config.toml
n_layer = 9
moe_layers = [1, 2, 3, 4, 5, 6, 7, 8]
router_z_loss = 0.001
shared_expert_gate = true
init_std_router = 0.0102
norm = "rmsnorm"
lr = 0.00863
batch_tokens = 131072
train_tokens = 497800000
Below are experts of layer 6 (counted from 0) of a mixture-of-experts language model. Rows are named router (the router's row for the expert), gate (a neuron's input weights, with its number), up (a neuron's input weights, with its number), down (a neuron's output weights, with its number) and show model dimensions 0-127. Each number is 500 + 40 x the weight over its row's rms, rounded and kept within 0 to 999. Numbers have three digits each.
After each expert's rows: "comes after" lists some tokens at least twice as common just before its tokens as in all text. This comes from a sample of Wikipedia text that the model never trained on. Tokens count by the router's weight.

# expert 5
router:477509590416403504510510498497547524540535553478480563472449530490499567486471489515470456490476540521507475512523514488485529486428515509470561524504509486477481518456493463533592574498429510481495462585489538491510409582543503514559463543533516397557559548515491587566483537510511470486466510461538454474569474536477463460494506521469543489535520481491495527405475499436538484457485
gate4:510453529441455522482521556474548523531520422525464563459494460491562545487530468541510497482537496538523588552486470495543508515493578474511513525501488498449507524460477431532609559533500533510464507530440516462503447506562477535480489517479489494518481446507486463506469507566568489471507587533503485531540528575388577538414519463506576532474502544497482573499505427533537565503508
up4:504498585529502574520484485496572508515495491443406522475476425436525556546491514455412502515496492442480443467504455467472512527463447487477551495487518497533530505382495547483507457480508466453542516525465455500504454465443436421548467503488558449422478495478565469487448516497453515534580505463517550487494540397540490514519570427511543461524491555457487466488504474464491514511487
down4:470451508514434485543460499544503512534574461522518482578508501441512485453510483488520485502495488468551490522565536575499456539508547508475474430469507486487474544507519500487528484468440519510508440480495525536573506456471593475463491483500619511455471482569444530491473455518477586516481602423434505518520575474445458505473416539472618517541485493543491486484545467536480472508494
gate5:528507533429451500590484479539480555500456514466441501519520503517507493499536500536478478496547488515524533502515478391478555471510529523405538504511504430596498496498505425498472510516564498536545441507575511456502428497502524530468457454520533511560496468468505531495502514476544473549531574542477516486491494529582496534471590488530552496470461442450560434444405552463464492420529
up5:512459505493438510433511449537520546458519516503543496475534516544499481472443484470455464516526444452477464536516481544479514485468595536557510524507487523401513495498476486467532541452419598468539576515496501652488537489506452502479486446533471534500573456569489466520448553486505501483490531453509477489497484467432515510578594472511465492510506487571526466529485428463456474542493
down5:552561530483538530479529546488523523482477465524516511515550398507534467531616478534541497564535486437521539395552484509490469531489425495495532500521532534461493536551550535552574550539575464538442550524452509499539522482451502505464526463514463477490479543522581541417511511479505490567503519458516479551535459545457448490455477492553474478592469512512417488503514470531513472438512
comes after: "\n", ") ", "\n\n", "\" ", "Born", "Family"

# expert 13
router:505568596430502491496529489554530438502469578467505461503510543466480504505513474517430497554503491428491522548430490528477465542540452411467452493494459537487523533518575449421534506526503476544520415539496580524491502499520514504569482529502448567515541521490554544490517487479473526452506480477458500497484559557404465532550446543506580547536511582503512456515537510433464474474524
gate23:561463519489517502500533527477537528387507510536488492503465439526495549489438473498503491515505524555531457541551498437510468531438519493480456594557552520536580529529437489512494400484429492474503513524448589511488486530501483480546494492432501564449458484494524500502482503484515526439585475521580529569438554532487526493553479476513482439420497487424527483457522503524486439556439
up23:502536543574512520512562489562485573529522476538477506521443493465527478594465500497536576547414497518514524496535512439479410445481477509468474534472469528471478548514407530519464453507461496465548503529459486503454512561493573510531474493511523479425404522490541478532480512499493462474494480567574551525528434456533481510414502458448438451448479499469514488509502433533582447502480
down23:521437483469485508498448501462491501466510538431471475455513462420408479510492511525436495483481495477491539590508528421498475508551496495491469432426519457456564451532567562478548399501544508534477447468442452513496458455562474452511550535515525547482499515490477588472535556522495497579448440505503486462519525556471511449441505523424504532554457539568478484495525499503462538539538
gate24:446566550514488502476504479444506521464530527435487444474518431507460571530560456498473492454550420489524546462497483499514518466505544485497534446536514483557501520581495484436507485489486591553500530473498527524464427453509555457586499496526569504516454446470580468513527560482527508447511499479489505495555491451539584575482554497506471525496575492535516512498591567523571477430521
up24:478498562546532480485502586454555464495516487460464471445478450493556536525508509485413455510515405557477568504497503438445483528550481407385482475531462497483461558567482527440493521480457556497553562509442590485464505445486485504589548448504573492509485431471493483529547498498467501521494518464525429478506506527525469489481534481479438506489536501540448460490496465478475485441461
down24:486463447549549504571457442461473538510569490589517514505486465480529470464431584596522532472514531472517525520454506508548483508466475524568490476522471502467462445455535488441550582545470454500470466466550518495445566466550579513549512451554487439488506489471543421550505427432492514490435488573498531493580547492469499432506521461546530514539474456521511480493491494474496533521541
comes after: "| ", "201", ",", "200", "(", "202"

# expert 7
router:488545486483526415450565536464542502525514441494492549475535580533512499407507445554507534468429521436484507486561560464448529602509488513414527546440496499542528503501517526511511493518506547454504426462460486538518479509474539436472473536520494479510507543467530511540413496493482467480531439504454608547495504549482415481526485522429542513509522440445530534473532546448489498539542
gate4:447493503488521568457584476462519515472551535494537547542518486491412612451523535543459540450476512570491539469489485515507543510507542536540453518506554440480483533543445511502455498560482500516508436494436492515584498482463589479541506562519511499483467496494430494524494482418494452484536595483575560567481457502484468497540522574537520474453575469513479524541550483482537460471506
up4:511527509515509531439478541451538564465525553470481584442544520448472549446500467473471483468458485456505475459514429515448483474394574604467455519454475535488492454438470518502460486450534486536498501495459483495542534488504534499481499554490481521542489489542484454537514484457551423466493495474581473472489487458494446510501491508571483524497407605513455419488527549465421456479469
down4:544476474563510523481426543437459512468506497579434493519473460492484469531484477511481489473489497519599509520464548506492512461471536561491490503536518507505480483583462439507444448411537477526413469500514502532612570503448583552521478461532537509540423464480487517489514519458461556487491503491533475475459525496459516475519562573475475560452511533519443494496447486612505474460441
gate5:492562516498528510490521539507527533517448486511528493399524514569528459382501482555544529490499502475499511548539460479500490537545504448435572485516515491491483532513443573506549433555502520551497508508498520504467556454505590507507479501523541380536411499452594518548455569467509481572505477484477505528435530522548507508466514517473499468509503527522484498547542505543629482510480
up5:508462409465447485476467516552498500519423580545481528464482518513520590525467516472514546504577509543465512460500525545506491486441492507513442450503475425594498502463508492508437446407461481440474489497484599544445461478486477490518550485522475475454552530556558535474515469487553512541492502474473496481481443516452483567567524537535491532550469591498575442502541487541530453508472
down5:468537497513539511516505479538566505505521524564482532482542492527534527522542418535536450526572561487547464572558475534528511515496555440494529484490430503528533462464521502430469476498555511517539538459422551549453544427489495518515448487549531495523540507529525543460466543541562566515561512446580516414553516529455480487482519485424466525542562494482562407471538498491560459545485
comes after: "the ", "The ", "National ", "University ", "United ", "'"

# expert 16
router:502499467489435492482510498539525508522543433417445478452564511510477439412471461482468462507505532482496458568594481539436426547504506431494473550463477505546515484477510503470523514541406575510515503596501521507417526536519520476505521481502532460477539499417505520526474548471530434485553479510543525483528505523481480495512565524524532578488521596477448528532533570474434448542486
gate21:506544493445413540464571483517509482468476522456382522416436501457546458534474483504455546501489466505500498502439519556477500463465503471480410519530499481431514521488481484537478525540510488504536488485511462562471558513473529461417501504485521555501433471529521494430496440446516488504488452526498487510567533474464436476607492468467442491468510605544478577499489452550472479433476
up21:543516495505412568473485504473497440497445459490481457502425491539523475553551537485484458507473477433508475505520525503473551467510468487504420480526501488553566444501452474615567491516475507516482557475438474569468469551501495479495534513431558441452492541418455499481543448477437443468541446569539499517451446472470454445501436430517471544467527530499532484509471507512438500431514
down21:487551478414482535549493544431592512464484473484467446508525504524514538497568514476486522467446554444507537510513412499467462396453513517431478461524467416430540508513536496535542498498507483505508557382519500537497477509531483466394463459545556485473511511506570523454536423508457539453497499488519459511524490453535521473476476515477435556491473507496572554460495503562529474476518
gate22:484525476491488462510441525554474573506502446442510505480552524511490479507488489508465505486488503432477472482470491499467487451479537562460496571505478543499493490409452554448566481467444510476531501546509431499450561502473490536460539432498508516526495504468532550522482544450622448440491524560557585463352456473515514575500493462548526473537488439509440468508470474532513486552523
up22:518495467507533552497489473517499486420508494530482475524582434586496462560437543573509430551476578493472514461446447558516531479481600528505491476509489522463460525542560522423559469501502506535446428519473452518463514498613424506517494477460521457515436444529493444511492506466503456491494499540529508546457578523513491582501519531465546515502506532522479508499496569430537525491443
down22:483449543503529472528499556524460431538539490452514435518606498526529524502534493473460469569547523477542494470476519485548464564449569468529408501501456530496450439481540571497528563468421444523545483519462534457538525506520496520499545471567451598421520533495534436488500519622525506440472467522488520542520520508502544508527515536523441476520470496508476496474553545554500470539537
comes after: ", ", ". ", "and ", "as ", "is ", "that "

# expert 2
router:510472477456480474485514467521507426495508511522536502474500525527477429453562483529484544547477517408474507550523598514482412499432498463459433500533426513555548479481516438505480523537408450455559488515389545522500483589551484496521543479512527471521501497416611497516441466481486496445526506471474540496483513559457537513455476500530548474482568440456488455467530490481491477481478
gate4:498437457538419474512422574436496451483519517461453501459473518578498449489558485513469414540461558459414462486520551545529508453542522492453417590538482514489552498521497540473475500489484492448560515431468449511445480523525521534503475513448494482577500434458592552509515477542508568432512556453505532488515484504480570526483529493459536491510505502483514446560510553450502509500495
up4:488487517493543457417511466466509475484484527550554523499474444526511463505504530557546412543532561503454487430539505566584472515474476488566458559510451506497498443469443490495493544424527507500448478432529532522501516546424491519521521584466501523484547528478447519492506439404532475594465492491519499517517598524491540553505474535537526492531562482476559479481482451482401499516449
down4:521475473476496463472459581447507517483493508532485427549491537489532506427516512511544515477464493521528518504525577470473452491539496500451552520525528524519519396500569481528450513424499511485472498462453558403584565543456459490513448456455486534503418486524509500477504480521541566492493418400497469457536497463466412532579512481549488485536505569507525552486506513472454421532532
gate5:482477456462516585455541448448498532445491572516474562524492443547504478416513486508485552505516524425508509539498458525470503490557499486490496524543494499564527522556488426532474502468441498482433545495501487571508510485493514421561550452451551406431512514498514458553454443440557505515546505565419546501496522523611506524474530542483516568492515480487519462506575464467500464464514
up5:509512521537486452538541419514497579534513583500493472449519500529540474490477457507503449447495494512507525572494486565480528504519495446499506488468470512444533518518545466535451387510481529486532491432506503529457469493450518470457501493440540458497471551479581530528551559595482530474491559461501536542517533535438614578496514420536547568501500562569487501467528494536528553513449
down5:527487493526490421494491464484506555394507533504449529617540497532532489468484538477523497475445501563547484434464462533493424529505527544471516498477540531459468418521471472449494529462570468495429511518405480589505480562533431467490503471508552563526509615459469514544530556459525525464457490547546494510515493504483502502556483511523514428479512485466513443500510457487576500450492
comes after: "the ", "a ", "and ", "-", "an ", "h"

# expert 9
router:435530497449511406490551426517543491514519499469509528434560515550484488464490483543419475472474521490501474607540504509481488484455444394481494538451502522530463540426486477544532559543515547450486461493531488547498435572471560409514468512496482514514538513440499539494503500511502505475561473413515567456466520516431458511532489541426511506520529546449501531448559528518545457457511
gate4:580525530556528491459494572518516472557471543500539477532488565448526449532503501487489639473520544456489495492482547493511511447458389458498500514499588523451474549507531453490570485514550497474449515469485508519510390505510543527558470484558466451464520492490477568539545537535505523502442514450601527499543450556503533565512468469419509480494505525482499455492455504509511519549475
up4:510509509511441483505465477461543516526570580478537423524498539491540515569510487547452531486475487449467387501473538507480499523543478427528540527498424562472474517577455493516502463522426478476403492460457414452474467549459569497506460521464514562458509434453548506506504520540522532512433491465492483479466478490489489523516435539460506438585502487545506529522522538565576518555506
down4:497526505509528482467515506411457552532487469469513430584557425559439518550460458485469491503567477461533501482515517534439447507481530496513446577545446557534449511530495526472592512472542517514536568488519560518502432442477501469440540499508592549427474487493495488519399525522461566513517555499508448483540540430489533472479507494500445487555478448515480456566501516492485555483474
gate5:474516503472514548560462572461467484527460533540513554502487497512509455414506502526490438557510591545444492448449512510493538481508480520460532522436570465532492543498498525507563495517597531475526460516490483508536512536584400486520497490552565507462473479520480529545500536576449525517547484444597531550504524550488515458463393446521471504509452479500517495408442545526518542487506
up5:565505397485445429512481405477512494531533456456490503499570449476547524543457502486480561527520556548510463517595511423450510547419466609526568532533478521492482504557526423515515474522537464465503520462544559523457522551484496528495512514491505561532474567457465509520471526474452533504516502523568515443451519494498503520431498512508513532527489479517583560504459453550526481456543
down5:417487525503482507411473539546526576526537537467517534473497534499427457490458477559483438486459542454493516513527501540531535480540475486491499490379549547593403542509521517473515496532497508540525443507536493456539485429555416432531499511517507455482525495525472507510460483532475441453522521450450533528514450515505506518558498491533501460486540519564401435531531490454506514576433
comes after: "of ", "in ", "to ", "for ", "at ", ". "

# expert 6
router:454523462471447517468518480495535534487524490543522522475495523477539478584484514551448490551457518521491481496510537487496467547496475509459534542475492537528503472453513385459515461490424475469531372507448496561465442532532586462488492453524527496541503569459534524508451467460552503437517487491532593446430512529442494500479517511381540514524540536481547557518532573473464480458449
gate12:448432396535467472492451510593444504490502500488407554545492593570530561548466531451459498540502579531442469526522502514486495467478482504471507507529500518566460522524504515473422468463484419446507478605544495460491530504555522533495496475470526470470449500497564497495503534513455475409531505525528544482515500480493543543454537430537580516477498467478418447490509526526510467510502
up12:538455445528505450473477509491456504507424493513478427610464457463463503407497484420517438485508488527512499559418460500447495536475534496525481467524516499486491512480632549417502474528539477392453518506479505516514471453488481529458564524469434474463555442434527478501523503511535507438519507535515534461444473480497532526505550581545489532494516466510462513523577518498523468498435
down12:446601458507539586497402461535481495527520518504497478599522497465544458565537544485459455439529459454482511511498482525487489508559481508533500495528531476529409555510472481481451523468487429564469505527434481554508481443420494495492506426478447519540438461506419465490471458479520480522477500450451448495485504567528498537456450529482538480535448448465428442549500478474512533470548
gate13:532487497481506541520538505478498529482512555536483468460463545566532490490467546485513601555509485530516473463492474524502552568495386422539464468510464486523461561469431528455529503524540519486482485522509467524463423489480569478494453504595527446493451435498615515455459425524448494478557557533497450500502497504515528517516448522479550463516565519443503493493455521409440530529550
up13:511449524543542489550481445462447534471525534562525488474493541571522458494451551459498551521516551628554468501473498538479436551505457442484520440484461482532489512533471445475482534508562539487530466533524550561469484498495523415530518508492454459480429512525541556421503501567414429436552517517533506540507460488492506555464490506450489518480582515474493536524493481439550572522458
down13:423541519471500437506487503508486490497574495495541497472495526531409486535467495476548509498535556564519494481501486481491423565453449527479477518544473439527520467510435472432510552524538411488531510458508530509457517490490502437575481576481473415491382472484519484519487466522467394518475504493524463475432479471533473542502465518457503533502440499429398420546463497505523476460475
comes after: "| ", ", ", ": ", "- ", ". ", "of "

# expert 1
router:500531485482434493464558483525514525589565615523463544491404498501516474380542444486488451459479505454489494482481537549459464531577479488469551503477516507509547494417512453508519470507513541470509481509490570528469489513432514479534548627512490525559546522437496527571529512463493473463563451463555494487512505530491473469522552512506549521567511496486532467494473472467570474482446
gate3:503493483479490479506504535435468402539533475519547486493513521558512536506480582509492454457499547425503491533443510502477505495489465422474491548513545480518515471482461486482588490509577456460548397539508492492449489497467474425518487491445472526540554427553513445644532544532486442492474534446445438445483469535561529484475588457530504511522474530522535482527504469506522515472550
up3:514539455449492425454507555583509539530507552555526544508517474617525476469442504499490517486589547514512499532492493512460559497495540495532463452472518497472559433549346449502508537499503527473542585521519421467518531446468522476532535548482503528562488514542520454515474514484488541513455481502456548476485551549527550443498523479441501472482469489509426496568548509506539563505506
down3:588436480510490487498437549526548485559482537512576523462490491496569500503485577580381448487476526470459490477483578461541554448502440501507440464510505452524532526512556481513477470559494531481491500483457518471493497569469468492500494535478517472521468474548421494481453534526523495492457483548449440564526558468587474454533440558515513474428558527493455483548520467491496431451530
gate4:558537538507482452488575524578558497535503493535510571462475513519497517494516513550485501507480464477561584565434557550441567502501463448500497518546496464501570457406492480482499448534447514559548537514502557439511522485471495447494523459540559515528467570516470528543524491503487572512564530547472485454552401459476495490537538490445497523469524486504497522543466459525629467503495
up4:510566487482519438458516556559517500523460525491527511462469514556534465413472574495429476458445507491497546553512568457525465583507402473447521562524535496510622492508538570510553465462527567573552515493550536528522508506500537504501456483495558526507508519520514518496570515577479510539488495513434479538512499555526539485476461512508448490463489531427504487440408469521533503551514
down4:593541544475469427469410488498579481498583468424450513437527484507429493402435471517510524512474529478550566446544529461464541482516503454534461493516420541461491523440424559439492464499505504508529517510536505519505502506472451500472444522538562503458461486528513517529540494566540553548483457568497501503550491486477470544487501474527476506498501446440504483461482522553601542532514
comes after: "was ", "he ", "He ", "and ", "were ", "is "

# expert 20
router:547557474479456475457528453562508479512558531484468466486469549505548480486428498498464513493480488539519486518525524572485523542560459490525500553463449474498542432495510493481504531526387547479536520539483483580452479495558518495494475497470459530498505525382503574521441441526518485473488416501508531480486504512477436516552521509470528613527516610545533458513535526425477432467559
gate11:469612544484507452506577470474529513550593515527505494485498545482500474512503533483503452496508552517488493530506535502559476499440526492428428512472509484537490598508510524492610512404483443552457487468581487399502448529518448515422501456516430515539556501483544537511445500567515523492464560544443478495505535512512479498560486510565494493534507557487518470541476553547511473491457
up11:567467564453534446557559447509507513544621546504475514572474572526476525517502468547496495518456446524485517482552513515515454474509512485518473541488450500494522513556510500478584477477442550534521554518577510538462531551586476501478529503451398431535553545532521483539470496569527473432444513592534484487496509476482478481466422568504445471505474525502482570522479515503460512492482
down11:465471443541500514513484426409549558463507487526499509441533503535533540554494497464498487498518604493531542456494541513392502460493474484523466471534466441434505534529454520503493446511453506487431546522503462520521512507481514563407553535511424522519466513520513515562473490571522474527487491553495517492505515500425515523520601458531539537480509400567548525574508470534566521531448
gate12:525508522503402486493570507452554513528507435553428470500500422481558469487468537481474434501575513492509471514490494505457505467547451479508559530493554510566537528494496501452459469488452485554541455504433469590489497522482594518516500507520571551475512427521518523490516482466505506476523487585492426425519483490546558501514493505487504581553573534524470471465456391513543455456504
up12:455533557493596504544524503512402456472471522476518533494475544475499509511542498480532494463424562486533460509509550459564468489475497502528530452521461441506446484557529437483537528491574506489499616505470494498513583480531465489484546559508438475505457591519474495467588495521507458562452429529509536573504480509553487419457480506457492475524485537450573532504580517508456492492467
down12:517588503463527467531494476556548491438513462475439523470485526558451500472487505484480502570454589472584418530542576462509534474430460435376519528537479539474461499524534516449521495514416497457549530485496546544481511582524538492534475572523500560540545542472511508463482531531555549546462510471510521515458553548551495465479470516460517503441539509453459516444489525538484471483506
comes after: "the ", "201", "200", "in ", "on ", "–"

# expert 4
router:526507520508517478461516487532530480499515547419528530441468630556558485524532450511459477462520525448434517474554493487432493563475513481478435516506509513526532538471519475478608568536496520507499502464423508472517483504466506510505544497543497412498551533427531517527510543511619486486442458530511485470391558517423471452500465500482555547511500523479471461524530516432471457473511
gate3:555474559517461471495458510484469515472439536559463464528480463475513578480489547555524532487448513516510455560528496551496478476502502505517576475570505535506464487417507451547528497467532506511491442465520507455493558508415528471511549510436557457511436490508450507524433540529573470470480424405524574428455585510501527513481529551466495546507464487538471424528531478508400515545509
up3:531581545515494574467488606566550467522494482498551446476475519539498494403542451490410493543474488497578550554528516444539531495467509465510483491447477527549512446501524526435528562476493457479403527518454510470419519509500475514455456535540548538482461467525546472444534472482513473512492522599462483470522503482544467501471481440529545474493586499512403453511502522530478509507494
down3:523467592517531423455525507472485480431490486475469489475471535543585573491475464517500464444507496479541500508493473484488601484515547498526496561542533574468574495485508476527471521551561529555563573476552541510434471530491636553513419480498533488446445510508482470476510527466539541481575544501440463471488482549508505463551489504546443454546507460466489524476468547511484460521479
gate4:455453511448454520497490429465521479455389597474530509457486456499515473546557590518513509500499465486542487467548487541359495516496484515551467462529498549562543553473508456536521521496499506554534510484412487512523589499529428498545499446419513495444512548503474482528524477499509515498536486529444462534527475448484527455526426521500514503510494509430560522441449466486546460540539
up4:536538480511593543552515514533486520635637448486494493416556520575513452490488451502523501460540547517541447505476512463518557499506484522452500483520528526468462535505481458477534482524468455505455446506479602497526465490477520524471482518491490463535487424453510536422548494504476479540466534483544524496486492460493468486476564509487520622544450481443493473577450516513480478494481
down4:543479441462511469529530449511541523524586518591527458444446549567446512564536463484479516533546568505473585464507521516525486524493385504519493488442476523455505388517466453488431460569485475543526531478485466493441462551507433493479529523462511485537499545508534517493520456546498515561504510467464519549511549433553445544498514535444485494500509548519576505482503486541452543506568
comes after: "|", ".", ")", "==", "\n\n", "==="

# expert 12
router:535523447566481421490522613504562531517578479439517482480475555521536487558510461559555455438487499478469489510511534468452437526519479478505541481517512562525547544513506469543505571488476527526483540510500538555457479520536504451612510442561515447524526491510498579498501562480490452495484518466465532455483477541438515505584501532512561566508547500520409474527506501400529470488510
gate29:491532500550502415497489573536502502524515566514460536514429537543509534485490460550527463479442591466505457562528559464472460468536429542537551509509485542540525488546478498504448497417642484506501503510441488499513532437510456495501502559535506510525546500522480572489558533483537482423480573533492527538471555469534446435556478572535473490502527540490526478514475473476552538499428
up29:489490446461451492541533522517541492512539512551513563557554482432461511548558474444516513486473511521520422511562512535487556490488574480507564531410536484521492552553567486434487497491469497501485392479490501436543499494584502541556452470423500494542459548569498527535505522435496478446457505469484497575546461536514492486471483437481487444487505507515451534608542513564538509516472
down29:509552445542517452502496474486453474546496587504478480494408507508480477534551418565491517432468512498511420496535503542446471443506510503485409498524506541466427579446458516523509515483475553446482570550510456516569530490481405489532585508498474548553493483525507468496511469563510507396482471512526514435460505491490485485584475512563531531515545519499577466523500519483452530490554
gate30:446520445539497470491504562460519490502531428478531542459514520471496500483510496518512475442442535474492528457521546496471462529487497418524603451471472439547518574450426471519465534452568540437553551566465506469468563501510496483509489497540444488522471481459483535498515456446507503498540494493488492542481466518489460452501475515613518442486503474394465511540470413410576450520464
up30:538505504482448489549467481416441435538477542479514496466529429508558553524453486491503443464509446458509485484550587539466435521511460518500474533481506446484504493518471489530522507523432528544515486510543468527468456477451510394486431480570594512507538544536514406491499512534458508518530505531513433454564504547405483540495447517472488545569536530569541455519488458517425516484464
down30:417595499479513574490476528517548516559457472458494494493498536513481535493459495491509370482571479483432478504432510521511524468495476457443453482480480553572560417475531477526487514526463573514514519444502497485483477492550471521485503496467510463514548519512522435484480393500529475504481420517504497615475516498491568421497491592457459481487470470482534532441505479481492441485450
comes after: "- ", "| ", "\n\n", "==", "See ", "• "

# expert 23
router:548532486419529504514572542543547485546493495494554456475501579469524546533613525599543505566524553461458526474480537474506476519519445513493527485480499547530481549501576454507521593470438486515560507468523523474499515490559592553549431446499532481496535559489549526493479527513527458459504445477478462442504525520487446466509467517473565576530513593521521519467473479447519477510499
gate3:465569549446477526536536509565542513456520482515613461468492532530505492501490461484447460500515555436469527521445496524486410507474523542491452520571511518488491493520516505463472458473383599477501541571494562495492555544576465473579494501449464486480567567490484431494560487456513466491595427507489499480543479515522521498492487552475427481523488481466531434504508508480530518498456
up3:528528485494520519521555537596515519448532531554461503552464493429553514477480521529481485494518475475458503493473539451500457475482475529480455535554559616421482473478546487489548525467470503518526428539525484500541583525502563518530513500475566600452536480475401466465504531420441435453473528557504543497541475476466516496603499563506508436499502529569519485494490463501489484501451
down3:462528511551502486452540468465493515473500535551388512419574488523507482592573460554536466480527525471494479488451429489474456503476481499500539524469515574476452460546495569517448521553578450505490522431519487468477499484428529469448501504564458523527477499469506415482506542539518499494470441477475526430476439487504510519390433493560438485510479549487472469468536526544480528481560
gate4:508513567454565561539527520523581522432548506510521512462463506606543522481562533554490538548468514447489504528544558418507478475453514561526523468501480517546467482448525491466486498484548480489509414569541464463445466551502562482497522417472467511524504526504438516481422403469506528529506531451514435496533524470459470528552495511460481479513408567445463478489507494486550485566490
up4:474455479521495470504485480491420490524469518480567540455549504494490524488510572430540568512478551520456611512468484546481542511469480512535437548543528473548508494491501477515473485507494484512444498424459518542561487515526455513465582491464497497480515506396554477520463573471504478496526454490427618488493550518501486510454515482511537456454549435483483465537462539497452499360458
down4:464521517536463507530497473522441483403497484432520642491504461512499512469538476561475466535547492503455518546506474513474522520429465454523532547490526519412516462533554545462535549523470470506597541515484591498461501533531462494493522494544532463509524578489486496468488505564531524545635538508529540485476413517508501555439483549507538506499501545521501556507500470456491485576486
comes after: ".", "1", "0", "2", "3", "U"

# expert 11
router:477535538397548489517542496568499471522506467445523511491504509551514510523475479567486498436478473508473502485507484508488462514498445514440555510506478545523497557478565461553552467518499494525521309443531497531524449529513592511562542500570439546469518500546517504471506524458537472488525452435432548553506500495417481450525485481482552497515540544480482562515501499484551448463473
gate4:501555466428559509511519565473500408578537500449506521553438517654488459505445530494451498531529510488517488493489477557526552482465532483484486420544463545561500491489504484523486481436517486502440511477479466461475419469506484403486471432483424482446574494446512479528523503488461540475513447508522496522510475429500496487504477462537532551543477522486544548549472514499412495505561
up4:452482528511509526543528495498530525534498524426444555551512546537479485558463538527412518452528558447471563521528555534452492388488452519496495402526531573569484545522482474533579518455473557496458468513469504495529457500534482540556502511501473478503487465444549481561486489497539580479469458509540561510543592451518491557535558452495481575545489529479503479522436534481481553507521
down4:490488545486509491532403470457452462505592520498467471485497506478491493481541469401467490495503539457538477458513449435526494455423493442478453551475479469447495522508471547560509545562467367542526545521516507481480495483537485523450547453509471516501483527450613437530503452494489544542469533512462489540474542526551479454476506404503574510494508454510491527507414529513471544435496
gate5:499509482541476489409585544540482515479573484500484511540479430491489530506460487523499529491433504449464581464504476464524540525468493459410587476584529515526523535520449481447553477451545522442496583417504580510522442507479552549536465509503509538480457560472455495520455461509512505498447577464484532502497430503440556511561579465490512501475467521497442546484498473560493456501527
up5:471523533531570495437546439513566497527524490554520503549566520451414439498557471473500458516575479518577466534537541472458477510518564512501496488508536469458498490482549525466568530454477519509554485571495544507514526464598461557529495493531539504471525530508552483468530531467485516423428497614433548503506472393499530523472495422546492513500531502471428507501526455515525469536510
down5:496430492561512472441489449455456527453490456500501498486471485578524551587464513519529545495447490508469478517492438491517507452506444529523491554467496520398445496516560549474576533529533458454452506459584505465419486511557557504524542520571466519541496559509482513537467437426454417505506461518525499451484478537511469598417480472495511489488468474497517414464499482499443461505493
comes after: "\n", " ", "0 ", ") ", "1 ", "2 "

# expert 15
router:523545473543517471482482454524540431443534426452492545438478518543528484513482473492407470436415486494466438519466481498468423509466484457465480469455453524481573447540535446522513520512486489561494387447437543580551460451461527542494484408537529482466509510468538529526507521520478486486502465488484607486483472491482498486561511521507595534480483485474501557493541536489541503429510
gate21:592442490481498481516584454455517528497463472508453532483586457532526431508541457458461484492452491463573508436565524545519497460495501581520529522499455518505516479512518520472429542514477505564496479478465424569545514470539579519509508566502517522537489528443521500497503482446475524530487442573518454468466507453483465487437488574476529528442485481611455498509502565533492416483441
up21:507515521440479549483533561528573492556473528526484519502508488504451489495528518536424446473457529496536511481444538465478476554614508491493564566575512516506469515550552508498544488436470478597505441518494425446589482446513493537556446434489533541513523530443561440528509484576430570483495458551488507477513520539484560526491531523480533512520514456445534501427464508554501525512521
down21:498478500518523548455468587613492510526476504499443483448542571521572563428518482522495494492477485451449459492448492502574521528600485517446465448473483508519521489481490470471527401579545512496493420565428521552551520499473553518485485464544477519517552489531448457516517502471534442507506466552444464541491467490540468474445558510524465521461480527455515522530562498487536589470469
gate22:472526489511578496506480447524411479505487503523446588456452508505545500517471521508453440464580488498432581471516441513442543489516531528539449482487469534476429493503536501525465497542568522508534521530459486540559431462481532527443401439599475451503508409469506488460506505462492507449491506533480520469534419502514510540517528529520571444468507478526435571497540518428532487484498
up22:514440478520454513527552561521514529523538478516566564547467543479485500532435495514505502508484521466508548504474486495465541430487536510510512494529511512451565475437457470426493518487331535500456554500470423521447462493451568540457558504458513447453490499520483468452474539515490512628559537555491554489516561468515467500588489485510547511502501468532492495536534434520467494490543
down22:501583458468577470458535505482518408421436496496560493484496486520539441509505490497523497515446495536542523464519538572538459568518552427479466522484455415508457553529431506539520556521524489485518501540549594465492503457465466487443562453534491499510498498527427456562518524452583429456532500522453507468542480518475539587494508421494524486466470508499436557484458477525505489487486
comes after: "the ", "- ", "a ", "and ", "The ", "to "